Weights of a small mixture-of-experts language model, trained from scratch on English Wikipedia.
Size: 12 layers, width 320, vocabulary 8192, 35.4M parameters.
Training: a variant of Adam for the experts, 990M tokens, 15108 steps.
Below are experts of layer 7 (counted from 0) of a mixture-of-experts language model. Rows are named router (the router's row for the expert), gate (a neuron's input weights, with its number), up (a neuron's input weights, with its number) and show model dimensions 40-79. Each number is 500 + 40 x the weight over its row's rms, rounded and kept within 0 to 999. Numbers have three digits each.
Before each expert's rows: "comes after" lists some tokens at least twice as common just before its tokens as in all text. This comes from a sample of Wikipedia text that the model never trained on. Tokens count by the router's weight.

# expert 7
comes after: " the", "=", " =", " The", "The", " W"
router:520487552469542583511581493534514499590470473520509459487479597469516519473457509397503484485468490549520502561535567442
gate0:523509528407471458450492532452503611477495524519481534546520491458482502494558521517521485574513490454456460586541489498
up0:517476460561492449433430528596516440548526545561441523491475447571527490553502490532574433497540493497450521519534517540
gate1:532524437483494566456436519426529565503622444493503525453510504489476516464499584457534511496562528565493470519504508457
up1:542567545538527436588541450550515467499481498528560552542526551505559543442477394464477481458458493446485533495442545485
gate2:534486511414471486551448520502535475508452536474478564485438428551433514450528503490516445548477517424415483483502494561
up2:428504477427504489522510497503562470451525482511440437466472482486517530530517474477558463505454550503475548484403597524
gate3:563508491475515493422483565526448560516554582418593525425485443530490488500530488474439535490491530541463459494549484511
up3:468512629495528472533589486517510453481484482471480451467511475428506474541530538465539494474537383485466499464515537550
gate4:513477549474513476483553539498479468525556539457484501517471495500479532433484436460517519511525496508505558539543475467
up4:476573526556492595502461516481481498515546457538556475484453557490530508515517490431477527496388431456508458534540472507
gate5:569493424426498397420522574477505486508546491458454505473494445510466531462514575505574540544498529563528470566499499494
up5:473524488490506467521578500473481445492489449564423528483537509540482545528475467456431557401500515471497487476471518477
gate6:454483449535527523465499494487503521557537502557501516507462486554489524402577528457504589492448505513478454504457500496
up6:465522510480468510502574552534456541552495485462485485521507404502483482428552566508563566483499464544456553555487481521
gate7:531462530503530568476499543528491498516469542548488535524516453507502494498507477480496476501513480554497483507532537504
up7:450470512454533546474513493511560571488524467455556459447566484550530515515532500493521524522463475456509480522559467494
gate8:489498508515443535474496546493507502499550581469519460485545415491495498459521504474518516461464439556418519542574403498
up8:516546519477516447549506535562482461521540477475504495503492538498471468503451493483544467499490511576511499516472548487
gate9:563495504448557546465441478540532516458511536459438534502527461476503507486578544417539474503444548456520472474568529519
up9:478485523556484431498495424448469448554467499488518502480549531478547488481432423514463490454476511540486473538469572466
gate10:530553468459522504485550532475497520524544509518499486519520470508462478448535460471463468468459552467562516521500545504
up10:505525435546463595498544477529500599557569442526462503498441467448501536503538468499475555535543611577443471569455522512
gate11:536555530554543566464473504535468486503458509444466508442540488526469575440457431449467450555517458517480522486532443484
up11:476498486533503548499542514492548537411483512477543507473464540484455491411532494515516548583559432498515442471571485437
gate12:504516426488487582481506566505527467543509523431516494478522526481441572439571457467460485540563561661506457489499492539
up12:460483497448529491519476530520506491496498498496480481477445508464538432507526468455492558545469515467477526605542522491
gate13:562564460465493534447441522498486453443594464506470484526473591479501488419515486486523487528517509518516455536558542482
up13:533531503521554451439502492508566544647498523526502584495455502530475470573514453496502467481602455495476471554464487466
gate14:523493514409497477494443504468531470516556522488471522535484466560548559388496528445526476564561524533460584539516541503
up14:416481499527566513506484490463444549480523467515480512461521481508552490456467469470504471466524519475463494473409518451
gate15:554461507465473546485447477447554482463529516483548554506494524523555578397541491464515485487555492481512496494505460514
up15:479563457516496463461459525528479530558474464508497499416486526539490548500501488500480451476536459579573514510559403513
gate16:524498488514558475475502486457469473495498499561552505542548488488472581446514474483560507472529501488532501528481468540
up16:522495493519499526502574472514507492560464463579539515520474519455540604535530491512464521431536478525546467448525472498
gate17:530443460473457480464518509521544495408537463494495479561457456505522504463587547522484474535451474493557457530500549525
up17:547523523495566566509489485450484454447503491465482464542550505461416473480498590462551460546536424552514519576486462503
gate18:534520511452488507443533510445480487556507522481525475490448450449509510458519525453479532578502480533457525545535481501
up18:478558487612492488470559543516461496486534432455526476559493541460536441568523535518499507454480475466548508530563502516
gate19:516511556447429518451484583502437529497538507530511500483507523550567453463497491433500547525511522523442495532490514458
up19:442450496481562500481467487507493554502445486489469501497478472510560481513498509510504507508507472441547534493492493539
gate20:494475453522492471478414524472450440539493515465544536443447489510553501435546422396511454537518506546517540513481487431
up20:501527545501450487481510516440501543581468525488441538509590498494544528506483518524423469492487464504487450466526552439
gate21:524439501500529545469503445518507484485497503449512570471457475480469542409521441461412505503516525583536446505524448478
up21:522515550538472492535477476529466482432529526449528454582417570584456488540498540507450522481502595398508466532511455557
gate22:509481500494380489400490543509494477458492538480438533538436433429471519470532537464512490557474479481517411505596493561
up22:538525571422576503595508442537517533499548510478496516493532488483503444488503532521539422596516473512508476502476486438
gate23:507446454451475545422493504495514480530467487513550566543516505521470560406597533439472441535511466518459474517535440491
up23:473524486501456461487532573508561513479529542437535496514498484514539451496532434531463478503424535510529524544412455429
gate24:513477526430479483464553577502474481468482481481501472445505448542439513485480467452473491509524448514466482534509491573
up24:556523415483510532549500452519479516483486468495519499513485489605474493518545468474512485450497541552471466454439532522
gate25:580483539484484520434516530520598519495450516519464516531550547505509447468578545467508512514497562480518515505526561480
up25:482542463503438469455541504516432503538507437509595531531513467483478497499486496499513455455467502566558469451478476581
gate26:495479496464533475499488536526521534505500533454552547436466560545459492458551443432550474538494510449460528498453504536
up26:497528513525458537481480471510441528552501495490532531537548522479471464508539547459470524488472475481477545479548474570
gate27:529543489488435502473431489486511523527537492379476512467471443480479487491544502503531553495550497499527375501479520493
up27:534470526543482543464446525449534495530576496489514542541436471431547531511497494534448622478569516474490421497501503492
gate28:488445482439515505486495548433579485503549518486468505430557479484503442446492458473510414430514477580473505587557526462
up28:491556532505543506470487554408529538431528432443481420443553475369499482497446500444570518503557495510531534570503511516
gate29:589554427476482463481477549483521492470509557472480554585587503613577509472545510478467476438481517484459583538574472488
up29:504459467507519516511527534505474506521473498526424516493605551462495537480569532458601565443536505433453553521483522496
gate30:495505503451495530469505486437499543559491488460521557382466456570508459472575484471502545424483521532452529515509475530
up30:548516532548569538516464465470487489460470526489500516466544477544444436427483472491557417537512526504494485505452483520
gate31:493521514491471429511569570459487582474502510501484487574482453542532574474538566496452568554540497499545491458559485518
up31:470530457504511470466498560504415496439532487533515479510512489518514494537549541505502549496511536534479484461511548475
gate32:557459470490481584454498485496577452455514585499505480484481529479493475457519534445520502490481555480480429472529521557
up32:467483484522538486527491468444459533438604485530552434517554515410592536452515555430480516509507540513500463478513519425
gate33:494529507450454559493524555423478506395516532521594545485490567497453547444589512449492512457446516509489491401575491571
up33:507526470485490508490500493541537486532515502475469492478512552420418570513459503567481478564477440523537504473458504575